{"normalize_top_k": true, "router_cosine_scale": 20.0, "num_key_value_heads": 5, "norm": "rmsnorm", "rope_theta": 10000.0, "rope_fraction": 1.0, "attn_scale": 0.177, "parallel_block": false, "lr_head": 0.0121, "max_grad_norm": 2.0, "final_lr_fraction": 0.1}
Below are experts of layer 3 (counted from 0) of a mixture-of-experts language model. Rows are named router (the router's row for the expert), gate (a neuron's input weights, with its number), up (a neuron's input weights, with its number) and show model dimensions 0-79. Each number is 128 + 32 x the weight over its row's rms, rounded and kept within 0 to 255. Numbers have three digits each.
After each expert's rows: a language model's description of what the expert responds to. This comes from a sample of Wikipedia text that the model never trained on.

# expert 14
router:161108086095095070160132169098121143181146160079121154176126144127113093119122151143109165134152094181090099150189096118106140105120161143126111166103174213119137144186162136124098109119143077082071042177124083113098165136124120126138178171
gate0:125142137132106132204136130143081103124133089174139108097114145155153159110189145114099074102095120135124147175171139178132137187174189140087152133206122086160156166160151124118102166083091131134129144119139172156069080132132116143102155142
up0:138176114178120123116156120171123112154134149107098161154151149150093167136125114101108169138150183094102099091095082113112107081086100113114145100128122172134124138135093103149142132130167070134142183076096131150084120055147136099160088123
gate1:080158116162087188152098116100094158152080102173123142112114122157106092096141115142149107133168131169162134125121062109119112096135124119124097216130106200115092138144155115131093109212080142087159115070103161204099138087178071130049120122
up1:101107150151156078155194151100097098146135075089126213159107142111160118104108091146139132103058156128140112165110140129123141091102111113156144155014107123144161127149139165125080128118159100144135157120127136124184112128117169093144128141
gate2:180147125133081127138131105139130176115117094112137131158125103136120127147145154137078104217159107115137138076146127120131192152136073108171114163130166088166135143117113107125087099110106156140142091088167134136108086092146136148140183189
up2:109132135146144113123202099141102106119150113122088166137044188123029136123091115094097119152140124189134087107158091099075152162134118108120110135152104142104114164159098092132086122123012133184189083108123143133123153085176088167138169085
Mid-word fragments

# expert 4
router:124152145142146173114148166117131130070134174100164093177119131168174084115117117133127103167095176123133133073078156097154145099147112095117168177117100097193114142137037150152148161068115137069114128174095118095161100153126115132164180153
gate0:081190166081094133141120080110161124089132163084197139154097162153078139188151125082103145143087127110090101168157149092116106117143113130150149109162124117119116138104108154183147167204107101186152107112111137171059136136184056050137181098
up0:127174179088121119158162146065164107087133124026210101093094149118124080121105192127120167159118070083057151137128150124112201193209112109131090103126161125127037171102111181110137149174088115109109089143116165143131078112169129145140183131
gate1:135087154105145130152162122088135143172107100149169149136124121100133132050093110112169134069149125170116156139109136085098128079149139116148132135154131054111164121121113097147161045145075071144137122140111107190105154130194101115153087104
up1:135141083114115113164127165135160126211100138117158173153110065123127140066144125088141152151075131115146146095116119155122149105144123148113171115194149114147081107141175163164130129175136105124169151162171132081164128172094164178142153149
gate2:088099109112125193191158148129125122165184175111164141123090175138144089153133147150161122182137159103106097140134114126110073140129155150063105130108105117113165156109110110170091134113143129117131091074067090154119140177091133156148100131
up2:120117129088129083145119114110086057157097209161125099148120047076106119105156111117108126113114116084153157103135111175106121154123153091098182165088097106118080168159079101123141124084132098173167040015126140152120110156127088143142147049
Clause-linking commas, conjunctions

# expert 8
router:122088183153104112162123163122075126100140174121158146145130176161124100119117079100099156154123151091178157176136145122126189120127161102135142156150118126109119170102111119126089129165110136089080184118095146224091114128126121143170156047
gate0:113171154113134127131156176139146128120093157120172142118077092099089115140125087100141089129151154173133108097155109101131100152167138108163121137162141050143115153150071174120060145120144108117145137148120063122137186109136121207111151085
up0:178124095063096108058157073150087161135133124125049120150158164181134189128133123088075177146108119134083166078064089164126144122153045146136178104123177167085111129065129070159205128084160113149089096131104133073171075176098131134116173113
gate1:055111115125134149170164098070117091077129165055085056102146091065106036057132147142090087162148126110083168164153156120086121167111097135154107105086100145139131163130066147113151115173191106160144111186134181136148134136112091153149123118
up1:095142109087132223185067135142098117115086142122100142125189145130096114145152169127144150139139126166161139109156116158080134098100153164088126137155082176135130136093154117191141133111147124124074128137141173076125108134155029087125140155
gate2:174153097157109118141120121121112137096111099158178100127107105131163109154116177122161113113091133105111147091141114204142154145122084173104176145163090125105113138094179048127148138106111094087138132154052151105217143125143167160104131091
up2:165088100087170123134148118118096132122145120070075196104115145113119117127116097157124094106098122078153151146123157141122110130169143078094158092120137176123096120089142067122090180099167148175167095170163110139104103132104108151074148173
Determiners and possessives

# expert 11
router:149123122149099076098144087157070157163094105121110132087121137086175106151201056084106161103155113109094119180142118107169124182140123123147093058128091099120114179145146219124159122116117047177156098110164132090103121127067132059167124107
gate0:076161139061083115121146106088107148131089124180125111136094138175100172098149103127106106074117107150088141103139119082175098148125115122130109109149056155176111128097145102108136147084047134142091132107144123107141158114116122138055116149
up0:150158112129117134151177148184151115133105096125104101116132149101121145145095109110133125151094126136165118158098140105113097103183081063128145047127103130072123144137145173148110122162096050143120068140125117151135120158158132115127082126
gate1:098192172146144163109169158156089142108144104108119138111125177097156208070054120101083099066118151133102158174129153070139142129099081162101097168153126134094116100085045129125125148108120150085128095119103209134085154153128140090094143100
up1:105151128146067108169104085126153115141181117130164171153080095145114049144157097110117094163135118088100100107164106138140115096127158152168171132145164112155133104101151152057125132075100162124070175153122104126071139151164124079115121112
gate2:118125120093138105170150079140096146121106095114095137159138077119120109155135123123175154166093115068153133085169134145158133117104161098139066108143084126178177098118137108150140154191116100125117111073144128141092101128118079101125098178
up2:098132175153174142102090141108152117184093130090149129167173125125107167130079133157067190104142139148139098177145165160119106109070233148205090112127103114125080150180145092071198099138132143101140141147112124199172157128139138171101121178
Word-stem beginnings

# expert 12
router:138144108123124069167088162106124124098131095183114090132103081072135128153161098132161154090119161150185107151124169165177139139105162121141049131142123126142133111113157109150144118141099126100173099091156182145079086103137177161204093094
gate0:131121119134089087170062145139138101142174120129142126124103107078146173147144075116138192105139117143120157179156177124145144101064161095126089145147096143138149118085173092095125102181083171128131128087099161146099123092131148126167158130
up0:145181096180099136152175142119128164120087141173151137123105151119185152117107174108104141128166094128063044084162121145139084156119146116108178087096102119101140162157176177127105119150172120122181079145164148106111091176096123103129129127
gate1:123117160152100127129091117097133109129131125124146123064151108151175096124103128109114067133122165155132130068064116092041124200110145119148172083116178128108149097069103124116094154188131163199089102123157110180133085124135133120076154170
up1:155113120077112129143063125119093143120144086097141111201110116117123110130129084117171154068136083146063151095132105124092171125114142136196199182103125144119114139140101091182098126068148076159183155125108154050177166134109180169131179110
gate2:157141093148138116189130134069046139100142158131191122179064097078148093081116151166105163114095170162077110124113134092100131134116140152151101070118132123120153126115090109170120116103077058161161154119152189099070177127129103141102143088
up2:132083114133127167093138098092154143147143132135140128119095135115079136120167049133179085187108137127097117117090169139118083194087169090093165071146112136135128123143213076101184160142090174122160140172079122168152136096110177124148072133
Word-initial syllables

# expert 2
router:101169125132110099170126116157185101098122150145163173074134150100156185162095112163190121112141126154139153125161115117147090159108170153112197171113150095112146118115111086101117098081122170121155068096140140157172173211184163109080131118
gate0:087189154142145121140127105123161188119123151149188141101148161104143148124163079124079169065136109127141120125125126134146140177150118172135131124094128169149116081139057145076112163135167177151187115149121111164096158109130158115138146155
up0:142120090058131118176139091145144140131106171093160108111149116152095110097146109076094149117154082150132158109127132112113112095121121088158111123145086076154149128168115151107140125123178165100127150150150176069107152152155199101112102102
gate1:083195128104130168172132157156135157080111079117147195131184127140138097155194143123135156164069159163133073091160149123202094126127172150165146148087101173092147123136095183150131082088147171133141146142154092178135145169130115171109121165
up1:121115149085148106174122127170121161149163175159191146120143160189087155126199161103109106181162176203180163098121131137122098174086143100120094116160125091159117189134108140126155123153138093129164140079190162067117097119138186117114114171
gate2:134117132167162180163106127126102110152138117093219165157127119102159147153116114139044093123118165104078185135113129110104143113149153115165155170125115180156165147091116171169113173119125165107153085178092103107146143152037126168075126126
up2:094166119170060165195129184084110145132128116149079166166108164175170146174118090091139135152132122114110169108053125152189142119142148153098160160167098142186170138073130167109171112104125088165138109087165093126110143149106137127123121170
Place-name suffix pieces

# expert 13
router:102056137159163110128139086108118094120120140115137069174170115080093137103103093183093141129141090118086119188136139131102151138176109131057097152115122097131094122131073103144138148153080145172118108130079082134122168145162121167117118107
gate0:161083158155093114129123149138115208119137105121104121144103139099134129118155186167133122149153129096148126148152127165116119139081164184108099152116150157159136196143127062134243131077113095119169079179118149112141162105086074092122132090
up0:107098133058128144179137104149188118111137135114148075089113068090199164121158082139098127087099110082078120177114165137156103107121077143116127118142115124133169102121118192106178081132221110110118132141151112151100196069180112134079196116
gate1:120131107134137093101168124076129120146135117086180135198138077149100130165120096083107091086178136114140182120133155076111093145116114152156162144123097159133131097161139132090101158196109111144076057092117084130071112110106105105118075119
up1:148124088145146101122112130136138139098116169211091104152143067128085169184099136146058084116195142108124170098147153173133134157112144090144137137100194137127198132101077126137134052151123086129080139146135093120115106114099085111121137090
gate2:110141066148108146154109134126204104100150164155129135087134153116167119124089104153116107083134121149205094116214161109072064147057127094092139139110136093067157109099110133065086175140107168114139031063150090134131079196168159152145105156
up2:114136109148128145084088113157076148156072155153123128117080107172164178193108106160133141176154131100126150145102082143148127082102155087190121155115118153136090174107146121096104099134110110156145122120076089122147098149130155112082096128
Prepositions after verbs

# expert 28
router:103096166167117092146138113165113150148133147148157133129178109165119129115058136167084128124140156078122165101094063118139110145085158098140208184177180161086077162134102119140121094124094149158098116155128045115119113120138146197118148141
gate0:111114133127177129141137093151175163106120116098063134068184143164106110107114172173107133125150109175142159149147104133151065158124110129103105156093127146115079171132113192126092126174131184165090155098152119095092161107120170130124113144
up0:111142090136105090109158150119137126090143177144154125114112114104110199141134104088102143139135168124127127115123076095109097172178100155117169143114133100113168174125098175117136106123157068060097193161099111170033123134168096185130154179
gate1:129142023179118144102198154142163169173053139093071105149134111162179152101147141170096131144150086135117155104113122136085066110086158087066071150143170126097116127176095153103123110110105114151109123079118096147147149068111083125138075148
up1:130105116192107154135146173105080159104178094094140154077155114083107149115139126120131088168147141195075197098100194112073117159136047133181149142112193180139138145134129109176134095126139140144139129096148170129127141125076145131132169078
gate2:139106166129135103132108097194172107141118117138120137124139091097064143121081162110129064158144103165096124094185157081131160103121130141112124100158119107166079228109159089129084136121218132142152117154091127054119194129113129084145157059
up2:138142099141102135121124140130030103075071135125116130128204081080108099133129083123165127086095099166128121143117114150096156059157114116116127155122127062186115092123135123147129052153140101101134087131165174129122130059123116074099097134
Foreign-name word endings

# expert 23
router:142086071139136142116114120066119168148166074098129087125106103086124100097138127138097104153181190115172089158133159096138156173182166121134120170102164142171190132140144156144128152127180085143146101107147167124110107152063133090185094158
gate0:150119146130118088082149112149053116102123154080104121086124160133121123097143175115133135135178098103151111126126107146074189101098115168136157136109115119137123131131127100167115100079095092180121113139138194145164153109154168096123110145
up0:132166149116112124078198160099165116183125168105145107178169145126098111128140122169144089089110116139163083113106150109092144139071104019113147144119115142120173150150108050152096107156170128171154158185123087171083140137124119134136138134
gate1:208173141149113144172155167105159107098124075140124169182112082135036131106183125153136119152167173105121133108137126155067164137078144157136141129114139160095147131123149101093115129082189152105145171117182157086102189117104196147088101129
up1:069118109106120137113131107121151152117151094113165084141097105155200221124045155129127201140158154100184128110127166092128125157144040153184087088157078058126127042065116092116171088119144099163138073154151102122112111139099133113105116141
gate2:126094092114119142098104182167134144137109129147122186085098082057115140097102073159129132150142059167071164127135107140106112135138149104206056079094065127090104109079146135215102105176074128158144145141138081086130046105089169149126103105
up2:146144090026121125115127142096152118119175040158102123145141153078113107088110079130152058082174122171137126174153111098129109125121160149145117097141106144082100078131092153058073062124120122095130092125174127141129155167124157132105106173
Name-internal pieces

# expert 22
router:137120125105141077155119103135110167104184159144122108123100124140140151143121081110093067185129087170158149153128110142127138070113120161097151150145158118110137148066160125176121091094170159165066167089100172168174131100092149189097159114
gate0:139143166109091098146180160161126129149137108107082126150152092123110199066164142157099110120131067137127099094075152156102109105130038163164152152136115105122111082064151132118107087174071148116087145161110092170185137137145114118127135146
up0:190126129159139122112205121171086112165195102120137145115115105154162194113099141111157141094110125140122155091119136147140129080197168092131137190132114108117097067101102072119093152140116101146124128122137100142095101105126156116144088100
gate1:134199069154119125122113122147162141106131136122085178135178131119151116171188143124103158104163157116160124111158095198143102163156140146112209108104165135143156104125091099204125114118129101075144095079108155154182150120138147119130130121
up1:109145147098150125119169149158187145084184107062155102123086112125143154115102096105134134157142074136099093018119129108147105145100086149159132152187137149083157087144157143088146108112159147147112090084141103145019170101126075101148136079
gate2:128163135103093104197099127153140133153153065100103176093105155174112097091161140128170139136125107122179121131079125184085099153142137073147131175069106133166109116110150137089126121156139154120111135097146095140131169116125163128144179098
up2:082083139167153117088143170079196173169131123137137117123123095167142136125048080142080095080144133139075148169042117124131156199124132134132097122116142048155132144122147149078137129119098111128140093120104162123127107145115121160089130162
Head nouns before of

# expert 18
router:093111109178107065159084045115100181112145164097102144086076166103172161153207065148147153138127151179128109124120092208116126093084087182083126064155067134083129132107096134151130075129181138145131127139142137132128156146099142124138128163
gate0:166083113167120111168159152084099149114103176159146178137151112145079100116125124130102136123071124143162101085048156148100161100087199115153117145115110135125162087078134105163191114167097158179156141089121164125137158200136084120148135089
up0:130143126155140119119115181158142138154143113153079057131120125161086129144184143145118063103068148154217153096120101117124116111159103136147108131086140060097128046076147189169164090053146095177181088158155127096137135114109082121084169191
gate1:110154106130132046069153183138100167174157112146088144143192147127127132112114089120174131155130156156213175118123085174140111148130149124133097192087220138087149118138164166116087150097189191052152159154124150109110062161181135099151157118
up1:161118151109133091115130080077143127142136191158144142197119180133118129062116075121177126131133126134141116146156148139156128162170130107122113119187173123196104142062099170148157174163128146144143164105137181118106151122189136130131179126
gate2:143171129141077122159120092107167141188142166176119114141174236057091141138159121133105077087170113079122127114102104091134060227187144221162143127174192097122133139122179141092064133099133114096095117126100186122045121106191099150113127114
up2:139095116131168147134142163126160182122122099080122146189128185125123160056139090171142084094143073139135103088119117190152186124166132113127117175140126129143078206108144120162164117137126120155171168094132086131127132145142082114120124118
Noun stems after articles

# expert 24
router:094140123070129187137084151151137149188137087191131159175173093104147151151130131093129113153072131146111080131082134199159123085131110081109171083084167088170105118160109138145145091117135139128139144137168133101056123083121190136126165172
gate0:079162058196111147168152083098165164095085114157127161122174070154099156178085133142136140126168143109144109159153129158087165077140160136154181131055130138086099134154173098199119088144138168080138137169132129137177178098056107213092106103
up0:153123095111135118178126134097124111156146133105151161127162181136070172105142107094106105097087144079123145161101166150139140105138082126147112139092118186124125129128104094146116146130187184206189127173130116153164139101128170097127129100
gate1:114126165135110116155099146174102110081161110148156089102111153140091119116150115123111124103097105171115177100137147154174124097156119124061161075170120119172159172113169111076112124133082164129207125070126140164140153197157142110144156152
up1:079124078088133114111162116074134063139103202138144177118131129093141081077126136131145109191149082076108147172110119107128136114108090161123110104160118163109151103097136117188187170098076096129139131177102178159156144080105092098135148032
gate2:091133099089119097140114125222126174096117123107118116139146123122121132201147155106149103087123119124057204132127154152131156138195133096167084159173125080156090135112170118168140165094120116142114111149078086130146096161165182127154128143
up2:162162167178112132179117054141119119132137157117174161111118164105162147115118104136093153142139154159139157135160054118137105089080075077019073168089118188142112168100133139142126145101148129125144114207079155093138108170087131165141136139
Of and sentence ends

# expert 9
router:138126172143162153129100140126176114093090132163104086126132156130188118180080135160132135098078141092146105127142143100120123104115124109167171192157149162092088167116092146178115078167151099117104167151140111164193111180147077138133128124
gate0:067054118106134135152149100138113108115119153116157171189128080109168151084158112126144080074123099093162104128140114093109103140154162138154122087088170135105049153187140061135104104211139131149109148155077114104103090164142157107102161107
up0:084183147169183163112182087112131138124172114180141108164070164086174193093123128135126086088138061125145106153122113119129137138140140160133126159147114127175105111169104164129122106121135044069137087151135151127189179149148102139088126154
gate1:133100081146129148134129176112102076102104150140074118072187127159101121192163137126096112109132095109093096111159157105112126108114073124150118156156115111131127164143085130097105128057110171123210062147118078103113159164146112161105095126
up1:100153170124158130115129187107156093125132166093158151134145161088078065129145115149076143099147121149144154155098099166104135087138137113083079122100137199151107142154089138109166102148160094135166122130174113122160142066107119116152151085
gate2:102117126143169111131175158125173157141135157180144159088165109200104112146193131049126164108127185086171140073103077139120103175118097146109111115146146072174127165156132087140164132166019116153150170095156101162109170156128164169119163089
up2:051169082182140177152096110180154104123107166120171148130141101221089132101149093109115099126133154156167131150093121166215090130097095206091130127186117140158120144127124128129219101175098043185158134086155163147133114192103112147181097055
Personal name pieces

# expert 0
router:140176132153086202176110131139128114178101104138088153136126095099104118116079153094120102175107083073142148080154101074164134167131126191098070094146146108110152123174107139069136135113181152084110175125093134098141135155149148119114081144
gate0:140127147165131131108104093125077117123094168102136156127127179121115153143156144159122081089180162082074196141087125103180129164166109167114171083136084156074100139071160105150113051108127098088168167113104157127172133099119179147163167096
up0:107106143217111154118116169115107167077100136132114117145140098142172112085130070095101202128106116067126161140126159168129107144136194153078110136123147118127109172145153089126159123143148196139108137106090094105107142090112127166130178187
gate1:139126090152097154137132137149144128108117137152120097107106129118091140105060150117078152138097091074104115120123101157171112174148137144151177084157122130083148131149143137109113104115090137065140133146093169157129180071127127152162120135
up1:112102106084159144099131135083103134165092120201115138155158110110133081140156141110198199132132113045082144124092108122038208143124161107120127161171099150186181175119175133134122126112107080054084099151087138122109130148113172158136142163
gate2:099106122135107167174150082115130152108018150128108137168109107172106096120106155124131109130158097096131140099108125096084116147082087133130120072135144132108144094108106123164158074187114141133104203128124177168131190100101109211123126098
up2:136105081104142097163149120161151081119143100101149053119103116128165114103132149131068126138115105144152056169139095094101128081119152130081097162113145140112083149151151106052121205141169124192156139173133164199147138152202151171171131174
Mid-word suffix pieces

# expert 3
router:142075051087109148115128172130105086161118124100130144129129204141103149129164114121176099074128146066150150149134165102065175207125139086111113166097136191183103158162133177081087141102138109152130167119111168128156094075106142138108130139
gate0:144161082142118111156142171116145204110165086116080142127093144163126156121173120145076110106133071113166113169162102155135133174108144156176154142127128080082112097130114142125129111096133115141134135199116091159174122138093160124073188050
up0:139173115139142158062089134142114152150131151138121123141153124099183156077091082143128150121120098113162210117149113109117146120124115121145140154115185147080153199093138103096168090186126115167155124125119118064083149160142119106056152100
gate1:151126079127162097109141100093036133165111157111195142136089167137070088129167160109104080108126117115126151117119138120131105167092169123089085170107090105155092116171136098177106153132169124083097136114099088137146156168148105128157150074
up1:112110097119134182090179133115067145147102164151066112142141088068080144123178108090163107187165099067126156144122161197117088186138156130129134104178145103130175112148165090150150142137161176126130128123149098189087099155115082123139159126
gate2:120166119141093114201153145160141140076112135115126081129182140175128133124140154123119141139120123110063122183173138134089076132147107103123081113080083139091103054105116220100193095126117055156069101111103105087123151075146130148149114124
up2:116099073112130076083127172079135153100170100083157193131130110121155106118198104113100187126143140068121164123115171141138113151118175105136140118144141113136100193109078129102129172076094144105161075111160094134095078147064111180124153149
Coordinating and, prefixes

# expert 21
router:157145128064098151154163079105123101105105144128099154117083112156146108150078129062203113130076072218115159123094138100049162157151123092202123173119121104126099120089085145163105122085137122109142194130135117160137113129136201139180126158
gate0:120163090162066153110131111154118187153125103158145153159119136117148134112142108094069156194111144166115117109105106182130130119143164097127137095091151074136108183179136162117114149159094093071176214152114167124171145166171119152114101155
up0:108169144087106189133216135139103095104155175081122090157118124143056089128136103132157135196106148120131086118136143162096082120107148128123150168084111105189170157126150110120168173096104143154139127089120139122126125090143124165109077115
gate1:159074095134084097168088138136133081099128132120100111116176104120150103184191123077166142122124085130095163125173183167155177100119142137155147098127152123128114112177115104102072135142114091188136124143142115162102091108101118168172174108
up1:061139165142182095102112149113131153212149180136174121113086195138145126124157127097103114099175185145180166101166093185101108184065199135198136101066093151131115089091096105087137131141171124126197109143139128127122074130138153148147087158
gate2:151109117124151086138151117111084137106154109127175146123083145163136083180129109135095118137088108123122133098093161180133080151141098148156093139115133150131170096076133163114124107098181094130134151086110141181158141114112162170139089141
up2:061126085102086092138146087184100109116099147147155170183108134218136091180106189164096126080127211148102148170117127071204131136081036091157136080088152183117161072091161113072115112078141113111162166132183131104102071185103119166182114117
Hyphens in compounds

# expert 6
router:060094115151089121144091118115111183131122129080156082169146173140123133141171144094102137168118144092098133118164157205097094150125118064119110082146099161116095156145131079137174099125133119117131089137146092106131144070069097138154092118
gate0:083172153127042134121183126129170151088170130155113135116144122150170137132135192146131165186128145093092098109111115157108067121100136140099081151061147129154104118109089154112125071104094134114161136106129084084184151121095109099099109145
up0:129116117074173153115094099113115122128126120131123152161171165140143132132144101122138102078140128102129107132102118135072166087145147118160119087098187078120116158156087109076189150130156153144109095111176076112092106159126146118169173091
gate1:118144162129162058175138092143167146099095110081100131120192126085069109158129118105086153087125102134141131107162148106069156125177136099050092146158161120095096049114182078154129177161126109093145154138152157120118122106145127132081134123
up1:106098163139048160113127179149132130111129105164110131139155122111116147084167117177182148102140163107126194128119128107132085174117099130099117120084133131129123105148112148138128106063152113179100177061167141095141091117103126133175109130
gate2:132124126146126161105181138098160174144201085109105162135153129138085153132175098146121180144078136065152116123095110175105138133122162121118104136137076103100134157124161097111049127124094156109159180107164156125152162142108163153169175125
up2:154165078104127104090123051141184125080095095111112175146122126080129139149148100148147127184183094097142113090090099107152106154066067155107151171091114138129102071127165173158117167116129108161202139086110168100137126098122161184161149102
Paragraph and section breaks

# expert 31
router:156118131097145128061171091182074090156139151125097132101143159080147123117184168138164149117156114101132137108094145086142107138160145157198122139089134165143161070140121162148116132138159143066149109069110065072125097150080162151142084126
gate0:112163077154119046142112148106153124187176168137151156107158139177064152173125120064131139160139092161111092108108113167088078128126116137086110140174112134090122149122166141118096173153124144139144181124114101099114080185134092106087174115
up0:152107152096148185142119148160094133137114109160127093129090101112133097077076125152168143070137142094158139159102153173096111165126184133162112169095093107139115117143098137152123115188161120136170134148107178122156078175103120138141153055
gate1:114116109156163168138171104140126180101110121129115084134097138107181158067117114155138125138091124139151114122146149095180084162088138147174100143140103185071179134116158098090110106160167144077124165131152106119126106094072115088205118193
up1:113151181150131196139161160145136122184146192118131093147169142210113073089066091126113083117176106153160102160078088093132141178147124103121113125108163171113150126161086157124167112111114137072144128172084097159094089102107119178172152115
gate2:161142116136143101168147115110074138156122135157166124093139121165163139145096202125060117154167133168172143144123160137122120152120071145104146143112114115103192106129196168139132141085146150100137108092086103125091087079145140151109100201
up2:119146139090126107137130147136129106171105065196125106093038100192089174140094162094150104121124096176191115151108127091203086083159140162096115137113160123155048133108115160134193161125175126172076162191073159074134150082106150139138126091
Inner surname fragments

# expert 26
router:127065143110115119102127179103086090189093132144127177103077074142157116130146103121100125118123131186097156102152113179124088156124086133142180130100133144142117118120183091145180132107185134158142140168136155057106092121173112089149109143
gate0:140180147201166144135155140083084162142194105090086180147143132187087186113151141137218133189106128134138109095116156135107143137132123119118082111072113170156138095167078208112041107144047144073247101066117126126143114091109117074145121150
up0:190109109160116156081122099126098136165157106074193130104105148182196155156149128111071096144090130080137193086077113143132126099159101166169101141135094098131109154133120093182155164157193115141107175154155128118090117113094075086106127198
gate1:143091062110069144104095144122111166070123122132148118074112071119177126141141162145082156155177101144107133033078093109180142140185083109094194154073039142111114140124157144189108167121130138103182198119125127128050144086081079122153113131
up1:124178144163130137165094085119128081155096133131124108161124186109107108172212095139126160107086106173119114101086152153161148093145134106111125126090114102143148120121107139077092143108091148132141153144092154133126148134099160162130093074
gate2:102165153120153162121146136136140085138169178166104153127089103138135101175128127096120098120182172142149161128159118158164101122119143112133107120145179161113124125091129061106141085122178114108181168096095156126085123168089041143150099139
up2:168076120099133046124125164105129197094117146133153104118148137166180143169137079119116111087075060153111141180154148138176124102065118157174123095122097115119120165129157092188087115157154125099151078130115137121194082094105150170186168149
Ordinal and modifier words

# expert 1
router:127147182109112138122129130155153185144141147155169124099124133117140136120087168130189118164121061173149123100104201130088076137172135095099094073102101172160101141108110159092129072158107098154128172098123160150157113120107168158088139162
gate0:170150081097115149078146159131124075139163162117086146131128077155166175130103195105107118152144151125070135094143171123159161091205183117123157142134106098106104157173189139079086135107117140125140174102134136148131113106113155075124116177
up0:101109104217143095089131142148099080181138127093157158105190116103134151143070151082118144179182085155168096122117132147183100090145150183129129157140146137092140135156111144096108141146132110124113114173054137158139162074155117118099184138
gate1:082133131179084159113133125069137167181131174118120067107182203079116140167129114097100173148121121126183146126135092144126142152195062115180144112150085075130143103142128147096132042107094082115161068070148131146161096181149146139155104175
up1:131130129115139125116157130185135146154188153079090149131102141127143157149113105121079106143093162084116170118199156173065150107144167136120164167136111123121140185144106054215158176109154124133146142182126119130129149164092130136079142088
gate2:080122080112147129087148122123121126152158153111116098129141169164143140129193166156108128179098141112127149119138095166155140135118049131166144127171191109150067079148141082138155111108130055075137145132138173150110115149179133077121106098
up2:129087110089140051136161166150220112165167094100121173192056161099139190144136177175185116135175164085138140176154076154171146098168157161113152115160136141179068095089152157072111116099114146153135100129123103127152120209194186156092100169
Numbers, list dashes

# expert 27
router:208140115139167095122120169108086090112118110120124114130163091089079119110067115137098070130139174118082108153090154084164177103149149100189119080113080085089108110126094149143158198113191159137164182131163118154179099145181130120129127102
gate0:103082176184143139148118085132098096093075179100067139056174100103143175110144084161154129156115139149100101137112139081109108098117156132152147165146118151151155123150082167121141153089100127109124120140182178157167074108118148117133132089
up0:118090116144125174103099145135125100098147143155116112107202146194140173150091154114124154087112078136139177100142132132078121129095110115149125133134191133114173107123127122098131171101122099087117151163139106129148064150077124064153163094
gate1:145193183092149151150153111154056176131170110105131090164185178115111137131123149118117173185158118158082122137090113199090101142149157121144139116114150112131140127099085072174102190110075137122141142142122191092185172177131015155179120118
up1:096153121151198119070148148148126088131096135084174187106091121084112151088175123124084112117117062099108098114134142045139172148106133113160206205154121082070130124154108147138136149102122104105134163107153154165106126104099045144159145114
gate2:126076098120150138208110144098132138174120092115100134126047151139163099172108073125044105104160184064111114115156188144132094164165127132095102123093163045144090123073116100116128118129143135106075114087100114134109143150067177143128110138
up2:175138115111133189103145163116136106097150145101101183126143096149110148094189120127082094127150104113121112097107129114130161118071135145198128125167076163190061162121084164184123189137138158132155085104122137071106136137235123097116065105
Infobox and list breaks

# expert 29
router:112094099130111178073069152111098069138108140140149120150169052146155122118141121123140110125161153157138092104118107117160115138187150207124112130149154169186140077113169114163131099105096142096129153117127131099147144081093141110096161086
gate0:157171088111140118087118142060142174135107137143144105136186142129128072108131088113109133161124128059071123203126122103110109120142159133178141122133149172123122140065151106129134198149124197089189136181112082211165093092087140108159168099
up0:104179127116160142098140127143072140166108125112088118129116109082132092102155166115174121174050099125130095098173117130117133104085071123123109144124199102089115153136086188133170138116088095127122175051066164113123113120120132161132080077
gate1:118115166073161175087159132147149121129113129165126187189148181155049097136080130131159113112155150123176124076143090153117103111132127110163143145176104080155144132118172128147152144130128110125110155167100131105068165118184139098139098103
up1:034129127133155148084062106130109121096206055108119143150162150164096113122097182098157142093131129152103131143144099118117149159126121138102191120104164175149150114123040133174067155107098116143076110136078171184170131054147187122183175134
gate2:091137122143156148092097143140083160121105089189119134071077101130142070130147154134103120159080119175149100127106138113162132146107091187131103118114206118121116134092105147087107150118129124119145186111196079163116127151147087138145135157
up2:086122090085142115148143134141135161104141198109148152138113082173168122132161122131110124165187139124107091122133121092120118086101171144126118114193145174116079146154110161100132148152128118077104063118118160162111198116091143188185131138
Cell pipes and sentence ends